Below are experts of layer 3 (counted from 0) of a mixture-of-experts language model. Rows are named router (the router's row for the expert), gate (a neuron's input weights, with its number), up (a neuron's input weights, with its number) and show model dimensions 80-159. Each number is 500 + 40 x the weight over its row's rms, rounded and kept within 0 to 999. Numbers have three digits each.
After each expert's rows: "gets" lists some tokens that make up at least twice as much of what it gets as of all text. This comes from a sample of Wikipedia text that the model never trained on. Tokens count by the router's weight.

# expert 4
router:471489511534549546496471501484489485502525493536493538511470503518511500539512420499390499497458506452564490541607469536473427505470499555498459485438526447486538552586477495545564524465543500513492519487489471450521501601512468549490542517
gate3:474503424434462452457462475477469497514514501547455468564457536500482567523564526485522530500468537475518439484445502461534533472564542510483538455529581497501549560480507526524515566502516563490445481553493541532497445483405503475516480473
up3:560476537530556469547535510503484474505443491493546542422567438546555452488410515578483488487553485489461496559528506537478462545453454511538496503544419436508473417517555450455476448474513477485483449426500501514478479482508485506478534506
gate4:446460456517547498555520495415475470477522558545491469544566509605507459415499522510535444444571568502494547514469518508438496464493462587478492454512498556541441534479461509427493427517587395452516468448479552532521481537502520553535512516
up4:464434593451511494404496520459482550560434509487455508486477505470485504487463508530499543513461412489576459486538415513560499547487490502588507510472518464528557492472597440567481531482492511559445533529521389479501541470498514525480480513
gate5:497425481531443544520503511404475435479547501432499469492472484470544621458432504467469521490494518577492513539472593480511504443496490473503520487533532435447503497509562526477489533547498549471520532537485491465511438538443509515499496435
up5:533493492513505523522495530431442520469524517537426502415507466547559537445448440425491547532502541459483468438513532540450475487484570526489516441489446417481513599528465448509523479511513490476554470530485451462526402492506531578573555414
gate6:401519489482494510539473434483524425546502495467533452534503541536547442514494526448469538494466438522436439495470495517501516508513516511520510519501485512549513529450531448548496481558583433475493499528506558536408426482511556501542480540
up6:457510512508484523555443440532532466496509522467593512524513491570533446486476497432465525465452481509430412495461486526508525491530581524521527443533487539583492524418471468539502504526572501442484479519540565536399414477450569479512494550
gate7:467523513462485439540501505522527499421518460552484479521464512469484448553455571538522552471521494499504512533483571469504485509519439553503544524541471500495533511433501483546521530548507491487455516485493441560513468452436485503466514503
up7:539439488488495539469517462456500504536440532438503551519550472514546515472553431483514441513534497486534478431512416507514515532485536426490503468485483517472476517526480500424482461468487527512539438539514477473522546522545496522600496537
gate8:513476458524490502537478550430519510423478538491465505485482422519463499468567516486561470445498491505488541496541478505491524462532503537468510518520528465455492523493549464524539540494479563456505452477529447510528490495445535400500468540
up8:515531498470463500485461527607452552561486369589444483524463485508574417539488543539490562505485531524440525483526535547523520550445463476497500586474526495492536464526523409573513467509448492518465515545473558482512537475480489491473591504
gate9:505523553535457553462494508412426516492500478529511506473448545519484535525569465420482493566509514546561586460523481478533555534482513539436550487479482504471571433471517543488469517482465582522528499554542376431503540523448437501467476462
up9:579553432443428494568471546483440525444501487558516524450529539497463465455461515503505561513477451543579542541505548515468458540461545476405487471508537521510505525472558454503439442447486543530509499515567480503441558512513490561482519481
gate10:452542456539557458436492516470477521509495529576537491522487402484490544545497557534559537366513516504449480501496495517473473486461527502505508496516494553504446505530428478442492569517414438506497477604452520523527533487517443521539562498
up10:491476465562510513388469528470513513460468532537467538499499434528521516474464524485503596483465502483412481487462506515488535500500528491497498517514478539500462562538461488486493586458461505561568537551507552467497587479505452510519529517
gets: "-", "–", " (", "/", " de", "'"

# expert 13
router:471518563456482530483480513474485530521544483515517440533526504511517455528483512569532494559605511497471529564475495540541540486526488426484538555564460515541444549465542472486482482480459543551419511516488530474536537428491544452458505516
gate3:559504516483544489504541525518490528401444492475468456552491463537492500528552549516434471505477526466520488447524518491471486443579495548463543610508572409432496412527485596514517508507463564577498568467494521450410485491537493434416426448
up3:567460541473549510554449455518503594445483425545509531531567534465483523472452469483507564545509499487444477466456502469451447441608481413419546547524431512556553473516485452452496413484522556531441443508444523535488477529495531536450561400
gate4:511501445469485474489459550473470566509543556523531524501496519540528485521561541493542479469457477574491499462403457507509505534491453553404451545459559488486526446525513573451480416591516542520517572452484559534457438498497509520544486425
up4:494517518562500523494533532482551440499419411462483484509445514578453542508517386504467517521578501395528428567527493541410447450522487394558486490559430551496490515431502441535507535450538481490488482523526437477543452500490522549486504529
gate5:471534468514525497521487528527435567623504479546430520507449443435487534509590429527479565468551398578441440542438513463531450510461551494496477541450521493493455497473485497495491468462449496541442495484504494486485532533494479467562558465
up5:485435498550367483489499416507461468447497435490492456469518533511532483502482527491531453504417560498469497522544462500563603464507463566564498437504493547559572493511444466524545539552481502495544490536537525532505461494512530430472445525
gate6:507476571437515544572476502523515508497514545521483539479504513519481482541478520521498427554459476516547432474507533496494520457541457493490506501471479522417546508470472405528534578441506437474455590507464536499496445440517567491468485501
up6:446519509442504398559487535498481523513539449494482491485539551482500498515505448458429468491481504425540456485502490525489553474520462534474468510400514440450542436517505467497492534428516545554503483533498534438513473511506572435448476506
gate7:517460494465512531550522552565516444489477481493458569496478516565472499512482445540560511458481522528517572536464519586495424531445523546492524537473495465430461515445499506520519470470447527418534489473485505472496517490434422542454563489
up7:485526465534495533431478513489562548530533549459539459578507495453447517497551530508485466465493504558458504504453455444511487453500482448473475466479472569494503518460540479508502575444480519448505476494482512514514487493505565437441494544
gate8:486490581533544464547555442485507608481572471535493528505543499525586509536565450478491563425473458541543479465496454505511467446470536427487511543531498539502466479545447466459477497486485471555512444462563540570473467486499450494647471444
up8:489530405459457553443411577543493423461411579480494511433440466473464453482411510413486547564483499458474503513517544515476553482492501538508471467446508468507545535452568504527480522500487563533488498576371423423509493453548569522405495543
gate9:546504543546534474554591493453528438496525548508559493588467472484577493497536506509456537495476513495463484482552494577445509519476464522524578496522515443474550511537523495538519400539517467543478516512491435511428463488559520555449526480
up9:544492526595515554505569526454536470484518588465500549591462537474538531495542525562448488530484476513478480474512502533488550470444480530493533510533510505471522548575549581556560469477553493521520452473510463436525456524488521490447504547
gate10:519496426545600494498490451493522517524466490444535524458495494495509506493480515441502503505467492502451447505550559464515503432615495557562562505556497495453507565490473481482482527537509494532456540463585467516519543471468527572489534440
up10:475505521489506505487455433534515491462532459505474428511500464454519469524540604533494509465487509452390491481514512466512551434441516573538503494540501456511545470501520479532525463507512488562476529527521493486459541442529503446515529525
gets: "\n", "==", "===", " \"", " The", " A"

# expert 15
router:525443498491467401595572450576447473440512475485465506468517516497489501540538483506504467534515468559466426468500529488462493455515466535474506530530470503465497429478480492456506487556483503507485463507526509516554516531400489461482503513
gate3:473512480507491553472441443525548502524586491506532467476509525461478499472511543595494484501501456515504503518532464535554449480452526556497585498461560490486446502517442473520533512461502486422476534564491499523523530490590496511556483423
up3:490549487464526530573489555521486489473521561503510521494502456533567439518504434427507536504537521489526486496490501448483534530541480488504471511500444477539519494502585490471485525533486577566490419407509426530478474474425478488437477512
gate4:496536526531496536535473598491535456481453438484532508516514495523497518410488515428530525447502487528481480514522556515535515509545542496503559489488472539539549529486448468549507491488493491658480494478533492535479492455504508454529514516
up4:509506526500470441396470463480428541559556495493459461459447498494509554529480483541492457574472528425523483490514451528517457509457488487517462535494538443474502460457516559443540511461461479446523537557494476517507508565520521504508566520
gate5:509473518462523531502478447451538494523466493461544575495493455517528522528588516530565509457523515599481521447448495461458460522459466497523501580488481507491444409510496515503502548474502476503527553554497503465490550559425466450563514456
up5:481543534512483550494472566478462555561531490482524459516512508509500519426466537550436488482512547458416509532509496436501513558521492500500530462511522526509449503532542525465525424479497477547487427462551491493528503480516524546489460521
gate6:561466455544511515449502441506475494462538494480496514462431465512535521472486533473479541460507493507534475498475515406522455481529484567415497454575558499507467478492458538499548516526584450601516533468492524493549488476420477490449473394
up6:536533455447583471510490489542514396473488554471506531524474461532571500474580464537506528503484468512497488481523583416478485429479490590552519463555469442507527493472481505490532614518510509555447528538449503523471542513454496452532516470
gate7:545500492512503482476457556549550511508532502559581410442489429465593458500492482475473453534521555492494587463482563537512497485451483533613521468476470552462433452513433540544467567493504586443500547538476456489463492493528540429520526399
up7:449497537482488467503485442468514513496495506486512545550515526516383469454539462501520429457447470555415501441499422459487507520468543466475429567464531463440478445493487472464477515506539443514565551535543488486468538456557443520446497548
gate8:455469518449578585486560458486467575528471516538473497522571586570454513466511429481502501505498450537485509529491456552524531482540429511523534557447529544519409520534516520520489445425517511528534492476478556509449478448474458560470499545
up8:469464494440526568509538529511499566552483478529533444532455510487431524544517486451511449537486409535436489412508496514512482521562469466523591497501451484524526566457559444479461478461485482547539535538490548470480556472469411510528515485
gate9:492514534418546515527499532530518545519490470532557483518530501529516469473527538565566487443490501526468528511523416564553449540472486428425534543445451485506574472469531513535553534541551473513498409494502549530513600454490513495489491465
up9:430512534560513486442528502482530420532521434503524473511480447507492541511510542498533507506518488513442474477511433621471471536556559475468512492484549479484514479531521537512543464567503523519552504484547504513476500451515476471493531485
gate10:431481522580503543563551572442514484496510521417476467532459534478538532447498443546452502540551526494443515494435462482464563450541448458465512457494467539495483567482539467451499480474490460518468517504502466498543527517492489489494648529
up10:544488538495523495495481535537548543517527471536586503554500477475516556519550535518546444491466494500513547551555547502589499591507551520541521464529510510535555471531549575508531454481523505521423425484553421530530430523484550478455460562
gets: ":", "5", "8", "9", "6", "4"

# expert 1
router:603485457480499471493484568533549507501497502498463531488513501506421558493487520497432532438561415480478478497498528455468466504514479520485532475498571602454482481560516584552413423509496450520514495465461483510419529440515493533478461476
gate3:432443483533478519516527520420480426467481508468464504522471459522502498607509493544426440492532491531523521509458431569501534533584458501497488511616484524474487472507481505497498578541521550500529470470533530504483491527466501475481529434
up3:465454494549498497556547515413573490460513506484448495444444501480536516513475520521394445493514519498508470467457510514502481518507415532513443528553462478486527498471473499504520531545489541473515497447461471489432537533493482534476508514
gate4:514510447524506482491588467447525492484502493482530523508462484491518544483450489555433490552461527534439500462529511479487512458484458444482562562482549497553477477511522477546500469512540479549517550504448520473497454508406472518431464484
up4:443495487504437550529496429561518476472497474531535492497570489538538463515516444441546538493509471558511521524451499419508540509502536519491576447471472498488501480489491473446497562478457561453498425495501427448486542489524534531498551534
gate5:525504550565557471568499460506559507512515463497462516511505468447483532509511583419466551533453532434493457511447535442401462488461487490473491494490541529515496556522499492503507460577524495465489475457554494511482513586506485405472499539
up5:491547541468498459537544481465566556490523486567474439472527561459469552558524563509513546588513533496534489472503531521419511513456506538507478576467502555524549587503430517505511482549532457478483513455508480457460539540456496448545413544
gate6:583541501616496490517529549515531536483466445539458481485436476467459473625469481554457477465561476484437476538523512602482502480517582477491532519463475485455438493522533500474510430503473507439396500514540443426503501524457544422557517449
up6:428453502449475573483513504573545418446485489468552420528549480509474559525469576543434515494552502535474557469486474473467529440518523487522508475519553499540461518497508542530441564568505504591478539491518514486554511505442467540507442457
gate7:435554513401492457410500464543512539503515468469541511487511481584515497523500471501534445531460477508482525496542454478478580532481528478493479485434502527496556513498511435498465528429497497510529462524477547553461543501505526506546448475
up7:505499488516558547515546533514400528504513542506432472442497506562526531507482482528507537527582589511545484506519464456570437584498517456484522511512509446493509448478465563524543503435486487539455462498502529539510526510536481500486475459
gate8:465509474451527488501528438510512483501555619494522519533534522630538455490485494455518526498463514486499486453492427525469535521481536547433501511480507502511549523517552526412517511455487543507559500475584525492440619419479539522440540457
up8:504525538475504505496442493574576541478570563445518487477462453544468499540532504481583476544537464493546502514489422489489511434523437549489510522537487531449490508542557534426502530488411532490541553510497436546510529484511533511505590460
gate9:547518524458443540496512438455480476562464433509470565474471482540429499473519520499510541498488482497501533501463568550566524504500500506471539455539511454431464506506479476489478493508461529525588524578502510477564575447427459517557417474
up9:489499524508488498488504554534478483483509541482491448595472546433561528510523483508483525525501510568530441457500430473435500567484465501551464598482536537561480512522459530528518515556533484538492493505465471552440483571515533506488494513
gate10:494470462544527566472522492449455474469505473515494470450458494465426497563530444551564458505468471574522463563468498526417449445472469582493533451527503462507561538472474498487522520548448516506539434543456467460445522571500459534508549526
up10:446506512392457481521545493432406473485455527546513539461493548530530495541460540482544550537525497445533455448485495492497475575547441506475472554513539480542537491441525423491524503471515527518527471464487490465517600515546480596510572540
gets: " |", " the", "2", "|", " of", ":"

# expert 14
router:533530433476512459469399505522527491512537526467576517479491463564449547446481563501517525403561510542533531477503522504520531471575471473432437432532476530461508525398532519532408564505510474485573504510537479438490482452494456437519501546
gate3:483498554498555529494547557591436471427475557500535539536463481490579502472506417476452521429513504496428527501527405501494580560513501464488464399546549498597531477458506495444526508541509470528498488486465447484479499548519535481493541516
up3:535506437492489448497451566484532515500517519499463520548444475528531455481508513493415487492581477404571480483496425506505532476529543462502449487426531439584473490563460582534536533522444471514444557474553555515497444539506544533517479531
gate4:523553524549532535550575535429491493442495486500489564476522556426559510459504465514484517503523570469484435437456469449496519569513505454511492440506518434494467508555520411517543457531531476514507494498466443515531384484494487570488473490
up4:464461431502487481423469488567492517563489513521508490531439489558465460524495525460562524496499444541520578554530541562473483481488494480491467568469466514483500546446452563527428506530518502448516503515541515531528508466537473464512434495
gate5:486512486486479494447446433431468561447459572497591510452462548565517543571468465426542373554499589531558461440527483550520480536448526466510478434502496504440509469546577569514494503506460534459512552468499501508479463467496502489475524538
up5:524486409567497485526529498503530432499501442491442443565552441441468466450463549550529564499522471477469564539446512474446543444485495460539485495491493507544491538540454451520526547455522503620487448534557546499499517511491529502544444441
gate6:538578461502487481552468583465503473484530526467507475520416475490491445486446470453496553436425538517544564449473502544510529563455544425494514474413465446466528500491513431509489473494483508465533520461541485514595500518501501527556531477
up6:501453553465476515471517421531515481536466436503500518511524493513499517519502499518520490550575478494470437557547424432515480486529511541460490490535514551536483462550490550515498500518545513544461476499477508489420510477507524440459488521
gate7:479506537502517418519506493495450443512526415512518543458446537464494479519442543444513465522458512472473517486493515430506521509565546570493531472555484467506430503477373478481454523474447511561521501506514537522533519448558508531544478456
up7:510511477522460543484554516511548565502451560467492484500543479528507523486622502551477515482509524575546483547498530552521476468427490447493526564487549530513591504512533474494508510584528470450500500481526439442472463503457486482556468510
gate8:482549540491500490470478548540437494452604444503529465456473561551472491501532461501498560495532496465534535463565505579509494472493479482539502462461442445482519492520505497581495466530527514495528461534402567534496501553437491512540505405
up8:481473478473505426572479480546529499562502541456489551526516528478528474488498565451469543494416491455548467535512530521445449468554443450509509507522486531443494521489462529453497520495504544468508517520476426505487539527523481471514463499
gate9:506488557552495534456496532438493526450550490456517458561476511520521580551449493456558471560561492507427550506436483555561456484509507459468479507488508529559504457520580569489588494510576471504453531428536482574522488495457493530482523501
up9:582563563520507535493496544466523544499524430519579483490491497470521517488510576503525508514497490528424510506425504558487455469477495524468542526504420465469516495471506449486524482479568511417510562477496436522565495474436471518490513507
gate10:537507450536422648479485537420495539419551466515484431473501490512497469542499418521469427509518460559460607534523505539559447546477506546537523472528549436537550537512521583462474451558457464477533500505517506477550494477583548450523452448
up10:510514457474438535418480593557501558494483476506507526514489499429463550553508540537496423498490478482418517562498496515556442480475490549481508567539503458476510499498502484567495484519377514459528569548469539463582480518497464514533466434
gets: "-", "|", ",", " the", " The", ":"

# expert 2
router:482535500440495473475545491518475528435404541478446481513480462518428586522482492491448414465531440521456477503501520442513551499514477497501481418542510482483531504509514501591447499486477400553492521559487437465529475499535544517498494510
gate3:465482494548566385504499567538477446523560560552516462510472474499549563447502567476471540461515516410506507505478505522492464498478455499566462525463529443501489439489476470425534494518495546439469519513497617485442549557468497495509475515
up3:523491550464479616520531455429507574500470467500508479478573505534510475525514464528505503573473503545488525548555509493494532490504545506452572511516516549485559568500578522539506513501467470580480498471475395515583478427475539505470534497
gate4:532537453517466542507554505488558532481476514529530512539556466470550484518587515457518401521495439572479499463580490540493528460499492451535528448510458531497402528453565444506529463491464502426485513531487524519395503495475468503510489590
up4:458483542446560494444479556548463535481521473499464462502450478487470513471415498504529509519490526458465547553497489470460448526489509486472532621500541516531556478468455515465472522512557496519500511452542488460627514517549501471481518448
gate5:461527503463580548496522438542447509558570509591548525517534509532628478526509514409597506580462525524480537447498561452523491406413448575449473478533550453519485561530494435466495516460460518453524524484428487586485556504478506494551502453
up5:501495551504565524465492458452475582512548430525542553500523572614561517483516518463573532463458509568462520495506537487558489470402509578489470474435498464521501551600571554457524519511541458473528461501430469561495475546492563508525466441
gate6:494545587497522516507482441517416537529497536456435477555437548550468542556520459502474533503530425515485506463632525538486415539503481529466497529452494483481447474443534463486521414499474519488536472419593457464570545501504481526485508505
up6:498488450476506448447492573479520509523494552528515564514514529522528531491538522440520492518474485437518500533533548451466504460516496553476490465572496467514499487534467550452469508576507475479494455532496476535524464524495512551558564467
gate7:485496517444465543494508466517488520517541525493534474583552474469590424514556459550459504501481509470454501555493521481455564451465544478463518504494477532546473541442489536443456527546598439402470525481511559542512416426490526543464519492
up7:478523528470499532523524556564483561484512521468515460516425491485423470545471414495498488505509410465484491525481410475482568447518501565518496490518518465455446490527546517566440457558468502498506439536495511500468425429554505485454470519
gate8:554494506497477512473470476506507581408529544518488510445522515515436413541497448450510512556482475480476509535546415512495493476628518545523475444510539523537484497581526436483479459419481543465542462500469557508478423375509534486558561585
up8:514458492505524536476541521571516499460483632540498503503492487546463554474547484432490514525452486511456519533462592476520525464483478435464475462545446546469476468562541450448510499508515521479469536573475528454527479508510498402592550524
gate9:485541479543509517468501447477417590511515471450507481491438476431458537404533467464503542475471487555466475510468473490493562521536545545477504469410483451513493574431478462488488512562415477514513508509560475424544488475508576516490588556
up9:463494533485422468554473486515591486529464432546499465578464476553496483556439474518466432423583493502501477494507482501583485453474555387514543524539454511491430421488515581500487499480542516509500464512548516488460461477515519542539403462
gate10:502498499517483476554503522509604468487562475457479429531503474380488463560524565474535448525430566508513558557509480482523538447524525541575594542545474542447561502534499485556537488514517528521459519456444569576553484466474480455573430473
up10:514525461522488487538531490553582478478495470467449441572512474388462427584457542458551433490473522496508573548558511439565537445557462536584557514537463514455535554517435442542522516520489495531451525447478540526517486452592463465549471512
gets: " and", ",", ".", "|", " but", ";"

# expert 11
router:516444500423543494542488510506541528503524553475501505511561476508456533447508495563444522516515497500501479413485457453472524520566588451514472485515420499515399520461508554488424446438488491594509463481520476545470506512498511484503490440
gate30:481508481572435467555489396455501497516508505515478496533497444448524489509557510463466541442538494511442496568451510417533510500549521473554479530459484528473444480530497544504546511527518495498490509452534531547476482467464512464520532528
up30:469531528495529465571434486518497488516394514459524476470498520438478506525416557510443440487522576501517484521522472567475406534485427472483510530530476479499514527453499488493456549467591443511484515584529419523550503483566502508505477433
gate31:447505543548513445522473469456511405454474495459519550490468564469531497553453503498539491476514464483448461537505519479518446523475413496524544574523489453421545487477451458573480508477476519472552547527513499520526468535529456506474479468
up31:521513510438488581511524467531451554488550529536534499517498502517496470507502521491479510534450529531583571460453453486470506501504576519417424489579515534600537591479514490468482498528518537497510445518476512522447484413440531532555509471
gate32:519438544502524476469454485485464458492533430476600515487548539485473476579652475488480477528545503455504483527543469459552447539476473540458499516478509493379468436553529473489517471459437535509538558502507497477530455550529490515500465461
up32:485498503482453505556520514442523521420496529479399491504533497473493482496451426471532509542439568464516510504458471432461539462499532496575515506553502489590548522465491488473506494503498511459505479496503437511489535495460523501503473593
gate33:506475492502511424519409498518426470448568462471502517434455422461527511537561538575471448512543556581565485494481524498517432497509441495558489476601475526458458450475515496583474510483477419505500478544500498451515488519514482505490507485
up33:493461522499478485539447518497493529454509461471515549527536464527487494538564494504533522499513529536512504415499400493553561528545454535459473504500496478515474490471547478505506570477506553519546491440504443560451450524528498499486453546
gate34:594552457567450503509508539447453484493478433433439468529467528494520511533490460537569441530536417567551542480510574473506418439471432578527516474524520459480540525512516515445511517517484490515477578513552523532508452540497519492467535410
up34:487454508524512485495486493477468509586506453532486509502469465529505478487517433506441562452549520541441536510531498477455484425552447519568508459453500535501490472531541506520526536479549489486496500450465550533469447539466532569478522501
gate35:480521483450442614476504485518504528490522514531604534540514493492448552489549487438520497467601545580531465504496432469554481509510458481502583496533457530512448485515562514542534496465499546483502422581481479541461532501504491480482517521
up35:466510496532551431572533469445524507528519534485367496499458467512533460525544517505429541541434480482479493471510480531479527463482516493502430507490536425545545528481485467533494447542473499541468577408509509458537516503473503464542525503
gate36:433477519581415506514492372505516504552435428466557518542560516548504490517480542551521552424596475482542391505471512486514494517447503523554452437565522509460492501557505465399561456514527531550512430465556496531507476471462501501543499467
up36:579482486472514507485440484504530535467447456492454518505461505483463471557527436396473484529450538516478584530489525551496487480507582496437492546497420495537477418479460542513438550524503499489513545532522454487509525495521515448577513473
gate37:554502607511542497462465504467473539504433543515522481420482546484517504483479486515572527437563532468526546498496565549453522493481501544571536486456505459537545515491481533478495475485512477444466461524447519495448526514518511493520467508
up37:537500574517529482508505453533492515540488530553571500454496535467518486486509466562534480419475495439515505506399558526461572484502526550543553503511474495523552496482536515477548518494477478448451538528444541472498493471553514485540392568
gets: " of", " in", " for", " to", " on", " from"

# expert 5
router:471437439560458448534483494431519460558501514445472442509456451545488487494500447513475505418439524416550507444471532443440478496527501563579406485438445519457543500517518534536449487493487553498571491498531494466544460508496471486511485490
gate30:516508510474504505556408488433534502556530516456468522514449511596546470591459506455464505551562456519523504537453480507504529487496471485422461501543524512474436534454478444524497590489431486490466553558508502542476476476441528536534414489
up30:467530487462475499601443478481570438550542504505493515486480517512538453581423518515474528532498542546553548532468474496493564434462479513389440487550490529466468510442434453518507610438462484434490540561526446542477484469465518569502438450
gate31:556529509522537496521457493415578500483475455423507509508503564494423461472495532480572497577552552544476567488471485454488490566477520497480590467501492453559472443579456483479527469581449497529481503514486513531534590456553510443502461483
up31:567517500512478523505415449479538525494479480498459535465452512530531437492481441496499492497497550453512554554454547445505480537507511543552576475518490466530489435551488429509487509528467504507463482516486540483482540431594557422463453516
gate32:526533495481513565506501464499527462505487595533500577463459467482489441560520513545534539511541459559496486483496514502506447563472469542529588531500519466482451563505500508415525464579508538472537490505486477540475524483408529484542478550
up32:534430524531469461515476510441477480433469453486516479532519481449566551458489546515467440480601488586526501457552527490549510558461565453532533513580498505445511456485455508556537501539550460495492494553477521522495526520506495555475456455
gate33:447503494497467491438415501560535528560478562486562489492495465458460543519425518449519439489526406515498537472524540452568497453509548568489546473472541468486452472542551529506519503484525512548524458471509584483541480501503523458538510466
up33:507548470472526538417535482509448542513572505541538558465515506560512490551547556447487497515463444490485481470433482544492488463485517460462441506413557464503417508500520525507514480493532523513485547485418545510420534505500444570456515559
gate34:450462502495531465542516474534566580497553532502497465539535527468473528441501506498489487523487597476398466507442522536461451442489567475552487481525535496489498494548458466541560501556588497578424559497412511515514517541581512500505514408
up34:507489444479518449489518541503548512532540491488452522473543468434391546423501507507464451513509562468487533479480564529457404495516591444489475556544490501493430471491495546518505491515570434499436489513531481455523505555502473483469530515
gate35:489484488486513563428545548426514562516484443527475582476483516513449497484519515496438459523416470546504499536428466579463456524541491521539474503505511463481564539586518486449497512574531489452502547506463485452439508459544483523534519492
up35:518504516516500548440447441529487483466469514450509509523489526492514542527452459545421479539523504494523517473410513489518471397405474509539550440521501527497481470528524520459500447439471544590553467558427442521560527531504452558502527510
gate36:507503447449510566472481581487532435469524514517500490544504523500510531535501552533478490532491497474491510506481550594506542460553458528576519454533551505543500416587493575474491476583497470470495459542511521466448523535432492473454413482
up36:477524539513486589474524513469505522538466475526443551493528487450490490558594494533440559494434484434406467469423507526462515538524438549505530493484526542543477467554535565532549400516490524503528523452527496384465441476464483522514466524
gate37:513484495510477522562508551452572457551455517482462541422579504508530483566504538482478529468507501456456503527568471455505453452489362451473537538515439472420585453530583440440460490448493530500484517538529506530460506469450517431525455458
up37:462511504454514467516487451518459531440519527525480455532496533493511469403425512491511484561480439505460502459497468522469537542460573518459468438499557472550466476521429589510526569496524443485521559450475471492551509497536506503436483479
gets: "\n", " said", " also", " during", " =", " won"

# expert 0
router:499455499518484543477544457489470514484463418472533515563455491488518441522497472457489485473497453534487554551466505441526528520471466486508532513481492511550480414551452512490537478478443476450492597506488458500474493494544525511473469449
gate3:493544437515506490540429542483506505552562551460534557509515504457481465507521552481548456440534534535507459550456522427458527546545442577483546481519532509532449472561538461463435477475453466440500443459497435509464506456420524469474508516
up3:466551526523486453469492497442495471520473509535496505509469421551520539494471559496511534532445468455465484448608550560519525518501499504483471462450552490501491437519539500521459538480551496566486555538623532451530466540482538442525576539
gate4:481532473550561552479411505537523553475503503501525516539485526463486549465456541510557455556585548451486514531466496568561450512506419455525546461463505518507502489518447543494500449600496497488539545525499479524511485522534485501564492482
up4:484518486467553445376477528512445539445456438464552491579405467525558495537444494455450487581593572413468499541504492546525386508525552452486540477526487512496488565512478496578494441523451477487513490512529542529597518485500464537486495502
gate5:475539527511439496422507514554487487567524426481456554554530503521545418485495544519521427534450472511512444509509540498412477521576528548511530550530495500504448496568505488471432495504524527494505482477452423480594499460469440457443542522
up5:526448503531602497546516501464525485436487521504530499478543537463462587541475428540496513433520535536502540547485481534536508464503459416431501456484497446514481449444522541548565499472463458464461513454588505475449471584545533574419544504
gate6:565477477435585556466538454542391531453479521528504583477488461477488424535521495516526471476496399530448509499442499490491582549547531437468471490455521465525577429464541470491452495491549434537546491507480551511475473476488443501512464455
up6:554465494458568480440498498471484513479501529553522545512541477532462490592529482531556424497506447498474561505514498515434527460546535487467433461464497511465575423510545435442495511512537465501504523444505564486436505492497499492470558459
gate7:469481461565486502511492494431556545571544577453486544526476539565557494484508518502485569474450455525522475535546476489546501450537448560517493493502509483558540534533571490510494598461516527534482423532555500590470462488454476521500498473
up7:495578524457516487496486526498476479477516458545539495380534474421442498542494522523484475512556534472460457457540477480480454489434566533512496524454488514465435469485451523498454420546465520472525531541425453426533497519537534501556558529
gate8:453497474518533537506534482523581556504516521465571487475553541454465441524594495530500520457484595531518427481449462399496568473524400519463560512537511484503527439469537537411499576479517449466490506467432489534477568513460502547539535441
up8:499521502513433454532446441464417448471477513570451511565499421518457494512479496484480487552474466467510506477527456528485495559530593467529432482455511417506463522614464463555506445474486529537575504563553485511533473451464488405505476539
gate9:584555422509551523593469578534458487454491453532528568493505400449530545504522540495495446375533471554481455505454434440537523503444607491466503463472467499551486463525475537500453472429502464517552533552479469495513485456548471488562523547
up9:568535503473454477565520504450424510517482478567530492474508579466478521475490516532478590425532524539602497498442448465475486494458588542489506496482517471542384524515475461501506441462504526536498463530502470529472534492491498542504584561
gate10:497532511458570483487514528489452526552503497497475467492520504547508534469518451513455422493466512515567548495531470629539451513522431499419515525555538454497475520514524418494516571475505483556515502514500494515506568461519461525472497463
up10:496517487486555493499521511483496544540512454495462441548543502558492534505538491470544446550473514484527582514500491571500477517525485489448547508552507501480476496526563395483493536457525486498516529464455482529499533437542463512507498440
gets: "'", "==", " ==", "===", " ===", " ("